config.yaml
d_shared_expert: 0
activation: "swiglu"
routed_scale: 6.86
init_std_router: 0.0144
Below are experts of layer 5 (counted from 0) of a mixture-of-experts language model. Rows are named router (the router's row for the expert) and show model dimensions 96-191. Each number is 128 + 32 x the weight over its row's rms, rounded and kept within 0 to 255.
After each expert's rows: a language model's description of what the expert responds to. This comes from a sample of Wikipedia text that the model never trained on.

# expert 21
router [159 153  98  88  97 142 132 117 147 142 208 153  81 118 127 120 231 143 185 176 199  80 195 117 100 123 160 112 121 171 137 139 155 116 126 117  71  96 115 143  93 102  96 177 164 142 126 109 104 128 155 124 144  94  79 151 132 134 141 150 143 165 100 156 137  97  96 132 161 108 207 197  74 130 166  96 179 104 143 138  76 113 159 126 187 104  92  75 136  97 180 188 129 145 118 140]
It responds to: Mid-row table pipes. Pipe separators inside table rows, mostly after numbers in election results, sports statistics and award tables, such as 52.64 | +14.73.

# expert 7
router [195 212 142 129 116 121  61 158 146 107 192 207  73 130 174 160 223 103 170 148 156 116 140 172 108 167 126  79 100 120 154 107 169  77 118  86 103  57 157 115 101 110 133 159 158 160 164 123 106 146 159 106  76 136  64 137 146 169 136 140 190 107 142 156 115 119 101 148 167  97 144 182  47 154 127 102 113 114 144 131 123 120 146  76 145 143 121  95 108 139 149 140 136 115  71 146]
It responds to: Prepositions after nouns. Prepositions and quantifiers after a noun or verb, mostly of, also to, with, by, than, among, as in made up of individuals.

# expert 2
router [ 91 149  98 128  90 151  84 149 173 150 198 174 108 127 157 176 181 159 122 153 155  77 123 165 110 165 151 101 111 174 174 154 152  95 157 129  94  79 176 160  17 102 130 182 170 179 158  88 113 143 129 120  72 130  71  87 130 169 151 137 183 121 124 122 123  75 133 131 185 114 137 149 104 113 165 119 134 126 118 134  80  77 140  72 137 126 121 117 122 166 180 148 138 140 100 108]
It responds to: Institution name heads. Head nouns closing proper names of organizations, such as University, Academy, Congress, School, Museum, Brigade, as in "Dublin Independent School".

# expert 1
router [110 138 126 142 110 128  46 157 161 140 145 159  93 140 176 159 180 190 165 156 152  97 162 133  91 156 157  79 111 152 179 120 181 110 123  97 106  56 125 130  94  75 134 168 151 154 156  78 107 126 116 114 123 155  90 166 167 168 122 135 165 121 121 162 140 136  86 136 144 110 157 158 118 117 146  83 136  79 106 134  78 124 109  67 155 107  78  85 167 170 187 205 135 150 124 144]
It responds to: Year century prefixes. First two digits of four-digit years, such as 20 in 2008 or 19 in 1997, plus month names and next/previous in dates.

# expert 20
router [141 158 130 111 134 138  97 135 145 134 209 196 129 106 162 174 184 167 166 147 150  95 169 139 109 198 143  87  65 165 152 119 131 114 142 112  75  73 158 159  35  97 112 160 207 155 160  96 101 134 126 117 110 153  89 129 114 199 153 158 145 128 111 145  86 100  93 128 162 111 161 184  77 133 156 109 150  72 102 121  94 131 142  64 143 135 135  87 147 162 153 171 139 129 109 142]
It responds to: Directional place adjectives. First words of compound place names and regional adjectives: New, South, North, Western, United, Eastern, as in New South Wales, Western Australia.

# expert 4
router [144 185 129  77 101 161  83 132 153 109 165 158  97 107 178 156 223 145 135 141 159 105 140 134 119 135 117  88  88 148 129 114 178 152 107 146 134 107 158 118 114  93 122 122 187 137 144  98  82 137 185 106  83 134  62 170 137 123 120 165 196 174 122 173 150  96  88 123 192 119 129 172  99 139 161  68 130  89 178 138  88 102 121 117 161 147 150  88 144 119 151 176 164 145 117 142]
It responds to: Prepositions and colons. Prepositions like in, on, during, from, especially sentence-initial "In 2004", plus colons in titles and infobox fields such as "Law & Order:".

# expert 15
router [160 151 139 125  99 129 109 164 172 116 197 163  68 134 189 131 166 174 192 137 138 114 184 140  94 107 138  85 121 160 154 124 179  74 124 118 105  22 165 137 118  94  85 182 160 129 174  80 110 133 115  87  94 182  99 117 152 153 164 138 115 159 115 154 100 128  89 147 167  82 158 154  98 114 126 107 121  79  97 132 113 119 108  86 160 124 100 131 131 155 147 144 148 148 104 149]
It responds to: Articles and determiners. Articles the, a, an and possessives its, his, their after prepositions or verbs in running prose, as in during the Civil War.

# expert 12
router [162 145 161 137  83 112  83 147 193 134 164 165  78 111 168 118 174 144 151 167 121 104 115 100  81 138 150 102  86 143 148 126 185 130 160 139  66  90 156 129  25  90 103 211 177 148 143  92  81 104 134  94  97 127  83 146 128 152 127 145 153 132 106 121 133 144 118 176 137 128 150 134  85 113 192 113 181  84 110 164  60 111 128 117 196  88 130  76 130 179 144 176 160 138 102 128]
It responds to: Adverbs and section nouns. Adverbs like well, also, often, never, again, plus nouns ending section headings such as Early career, Criticism, Operations.

# expert 18
router [131 133 108 110  64 142  47 143 181 108 158 144  96 118 164 157 189 109 146 141 167  91 135 125  91 131 149 123 129 151 146 136 179  73 159 104 104 114 144 139  81  89  95 192 151 148 155  57 150  91 146 134 129 136 113 145 113 159 169 131 117 127 115 135 102 139  96 146 133 118 146 168  84 113 112 135 140 103 162 141  72 101 128  66 164 106  62  89 163 150 199 201 142 144 116 141]
It responds to: Space before numbers. Standalone space tokens, mostly in tables and lists right before a number, such as "| 33 |", "from 2006", "Titan 37".

# expert 19
router [145 164 134 107  90 140  61 151 160 119 155 187 127 109 171 118 203 175 125 134 132  87 149 100  79 119 155  73  93 145 131 121 184  91 131 126 124  83 164 129  47  84 115 157 141 174 119  78 106 146 126 133  77 160  93 113 170 144 101 134 206 117 118 137 103  84 125 142 172 134 136 142  88 127 180 127 108 114 101 147  89 109 117  77 133 137 114 107 106 138 134 168 200 111  88 106]
It responds to: Infobox field labels. Field names and predicate words in infoboxes and prose, such as Location, Coordinates, Preceded, Total, located, used, scored, often before colons.

# expert 8
router [133 141  98 124  86 120  98 129 157 117 175 163  97 144 143 162 183 196 178 172 135 118 156 155  79 133 173  71 136 120 165 153 127  78 143 109 114  70 160 129  67  68  69 157 168 168 112 115 101 168 119 122  84 161 106 101 134 188 134 182 141 106  99 111 123 108 106 161 180 119 186 132  85  98 111 118 176  93 125 129  87 100 106  74 147 129 135 123 141 215 151 189 133 128 148 102]
It responds to: Units and year endings. Measurement units (cm, km, ft, m, miles) after numbers, second halves of years after 19/20, and times like 10:00 pm in lists.

# expert 11
router [146 143  81 107  68 102  91 138 143 139 191 168  80 134 171 173 184 159 198 129 182  84 157 127 125 154 168  99 154 144 128 145 171 147 103 118 102 101 119 177  50 117 127 211 173 146 150 101 103 122 161 105 112 150  74 113 122 151 129 117 152 173 150 150 125  85  97 129 182 101 149 150  56  89 161  80 149  95  88 122 108 101 142 136 190 126 118  53 154 180 127 178 148 112 127 147]
It responds to: Commas and conjunctions. Commas and and joining list items or place names, as in Atlanta, Georgia or sanitation and water, also &, but, or.

# expert 14
router [129 146  89 130 102 137 112 132 194 145 118 152 113 132 182 155 181 167 128 118 137  83 108 155 118 131 134  67 109 141 190 178 160  70 168  83 140  81 174 127  71 114 161 138 110 169 133  75 135  91 143 133 127 136  72 170 101 175 179 169 159 137 119 145  93  84  75 194 162 105 133 163 141 171 130 130 138  80 122 169  80 119 111 105 191 113 139 128 175 162 123 146 151 145 124 116]
It responds to: Capital initials, acronyms. Capital letter pieces starting a word, acronym or initialism, often after a parenthesis or quote, such as (PFI), MPC, LMU, K-areem.

# expert 13
router [138 115 110  60  76 141 100 155 164 168 144 122  75 146 160 143 216 172 171 106 170  69 160 119  98 113 142 107 140 153 160 137 136 145  88 110 129 140 140 127  90 131  67 156 166 160 147 115 100 140 173 117  83 125  62 126 118 156 178 161 127 156 129 118 133  72 124 105 170 121 161 145  69 117 137  94 155 108 127 118  75 122 135 126 219 110 133  76 149 159 166 195 132 138 119 135]
It responds to: Opening brackets and dashes. Opening parentheses before units, dates, or born/née notes, plus semicolons, closing parentheses, spaced dashes, quotes and slashes.

# expert 22
router [138 140  96 136 100 125  86 118 157 132 169 142  61 129 128 146 192 150 182 169 173 129 151 143  98 138 147 127 111 131 174  91 143  77 179 132  74  84 119 164  64 108  93 164 168 155 152  69 108  95 129  95 116 117  72 128 142 149 152 133 139 162 146 160 117 130 120 103 162 106 105 140 107 138 121 119 127 113 100 140  84 120 139  94 130  90  77  93 178 200 182 158 136 183 144 133]
It responds to: Mid-word fragments. Short subword fragments inside technical or scientific words, such as rep-et-itive, dec-ar-boxylation, ser-otonin, her-m-aphroditic, in chemistry and biology text.

# expert 9
router [174 150 109  84  68 109  67 132 143 129 136 138 105 103 152 141 222 126 155 134 191  89 134 130 109 126 126 108 124 169 148 145 142 127  98 136  79 120 138 124  66 102 119 189 150 149 176  69  92 159 201 130  81 153  81 153 100 187 148 153 153 162 133 124 141 144 109 137 171  66 184 163 100 104 144 125 136 110 103 115 130 153 105  67 174 108 114  75 160 127 171 172 113 186  80 131]
It responds to: List and table markers. Line-initial hyphens starting infobox or list items, table pipes at row starts, plus symbols like °, +, −, and bullets.

# expert 17
router [166 164 125 116  92 131  77  93 168 128 190 166 131 122 173 131 173 169 186 186 128  84 162 147 132 169 154  83  83 121 175 157 155  86 108  97 106 112 159 140  42 106 112 203 189 161 157 130 104 102 130  79 122 151  85 133 142 156 151 146 125 138 138 135 104  94 132 136 131  92 149 162 112 120 120 127 184  87 111 138 109 118 141  64 147  91 108  91 172 183 138 147 176 137  96 121]
It responds to: First names and titles. Opening words of personal names and titles in music and film credits, such as John, Chris, Ray, Ralph, Tr(ouble).

# expert 16
router [127 163 138 115  89 163  82 165 174 112 135 182  83 125 184 158 162 163 118 148 147  95 185 109  89 109 123  62 100 168 147 148 165 103 111 139 105  69 148 147  52 103 117 207 155 130 152 133 117 110 135 101  74 161 104 118 139 160 129 140 160 161 148 125 101 117 135 139 172  91 138 147  90 129 139  95 169 120  97 145  76 127  98  95 152 102 102 111 133 207 143 152 167 134 129 106]
It responds to: Pronouns and kin nouns. Subject pronouns he, it, they, she, and nouns after "the" like father, daughter, wife, side, film, usually followed by "of" or a verb.

# expert 5
router [147 160  98 115  98 142  71 129 166 166 181 204 129 143 162 176 162 152 185 206 148 116 158 178  96 168 155 130 130 162 170 174 165 114 134 102  74  89 140 135  46 113 107 196 134 146 146  88 122 126 144 134  98 153  66  85 109 158 157 164 125 147 140 136  93 104 115 127 168  98 119 193  99  95 172 116 143 105 118 139  93 118 135  60 145 140  85  71 118 154 162 161 151 127 107  92]
It responds to: Non-European name endings. Middle and final word pieces of transliterated foreign names and words, such as -iy in Hrihoriy, -ayan in Narayan, -ongo, Khan.

# expert 6
router [166 180 149 103 102 133  52 141 179 113 158 176  58 156 171 107 173 146 147 159 158  95 183 140  92 136 176 101 106 133 152 153 163 121 138 109 121  64 172 154  81 122 105 155 149 161 161  78  82 142 136  83  91 161  90 111  95 145 140 120 155  89 141 140 129 133 124 159 137 117 131 191 117 144 178 123 138 116 114 140  88 111 141  78 189 131  75  86 133 187 176 211 180 138 124 109]
It responds to: Main clause verbs. Content verbs after a subject or "to" in narrative prose, such as became, wrote, gave, make, offering, mostly in biography and plot text.

# expert 10
router [166 138 122 146 104 111  85 148 156 155 178 147  85 139 186 178 209 175 145 169 149 100 170 157 115 158 167  88 105 136 180 152 165  60 138 106 118  49 119 110   8  82 109 169 150 120 156 123  83 144 113 105  93 166  94 132 115 166 130 171 151 126  96 146 126 102  85 165 148  91 150 153  90 115 129 130 146  77 104 184  74 111 111  84 154 124 138 113 168 172 149 182 132 146 114 113]
It responds to: Single digits. Individual digit tokens inside numbers in tables, statistics and census text, such as population density 761.9, vote counts, and match scores.

# expert 23
router [109 140  75 105  84 140  86 133 191 143 166 167 110 129 155 134 193 142 160 161 163  85 152 152 125 150 150 102  73 161 149 140 150 101 137  93 142  57 153 115 108  85 136 164 127 147 166  65 123 136 149 141 106 140 101 120 153 164 154 133 149 136 123 135  96  87  68 134 135 145 177 167 126  88 119  84 139 105 111 155 126 106 103  65 129 147  84  61 129 176 170 170 185 160 103 116]
It responds to: Surname-initial consonant pieces. Single consonants or short consonant clusters within foreign surnames and place names, as in Calzadilla, Cucciniello, Duchamp, Sch, Bh.

# expert 0
router [128 166 104 114  61 128 105 125 116 137 161 152  84 124 131 151 185 166 153 165 183  67 156 128 104 175 147 114 130 186 159 181 183  85 138 117  94 122 151 181  58 125 114 124 176 147 182  70  98 140 160 122  95 163  75 124 110 159 161 145 163 179 127 143 147  93 102 129 193  57 134 203  98 117 107 151 201 119 119 127 130 133 118  73 176 144 104 110 124 130 130 174 138 122 120 100]
It responds to: Sentence-ending periods. Sentence-final periods and punctuation like )., ".; also abbreviation dots in genus names (A. fortis), No., decimals, and Latin taxon endings -idae, -ensis.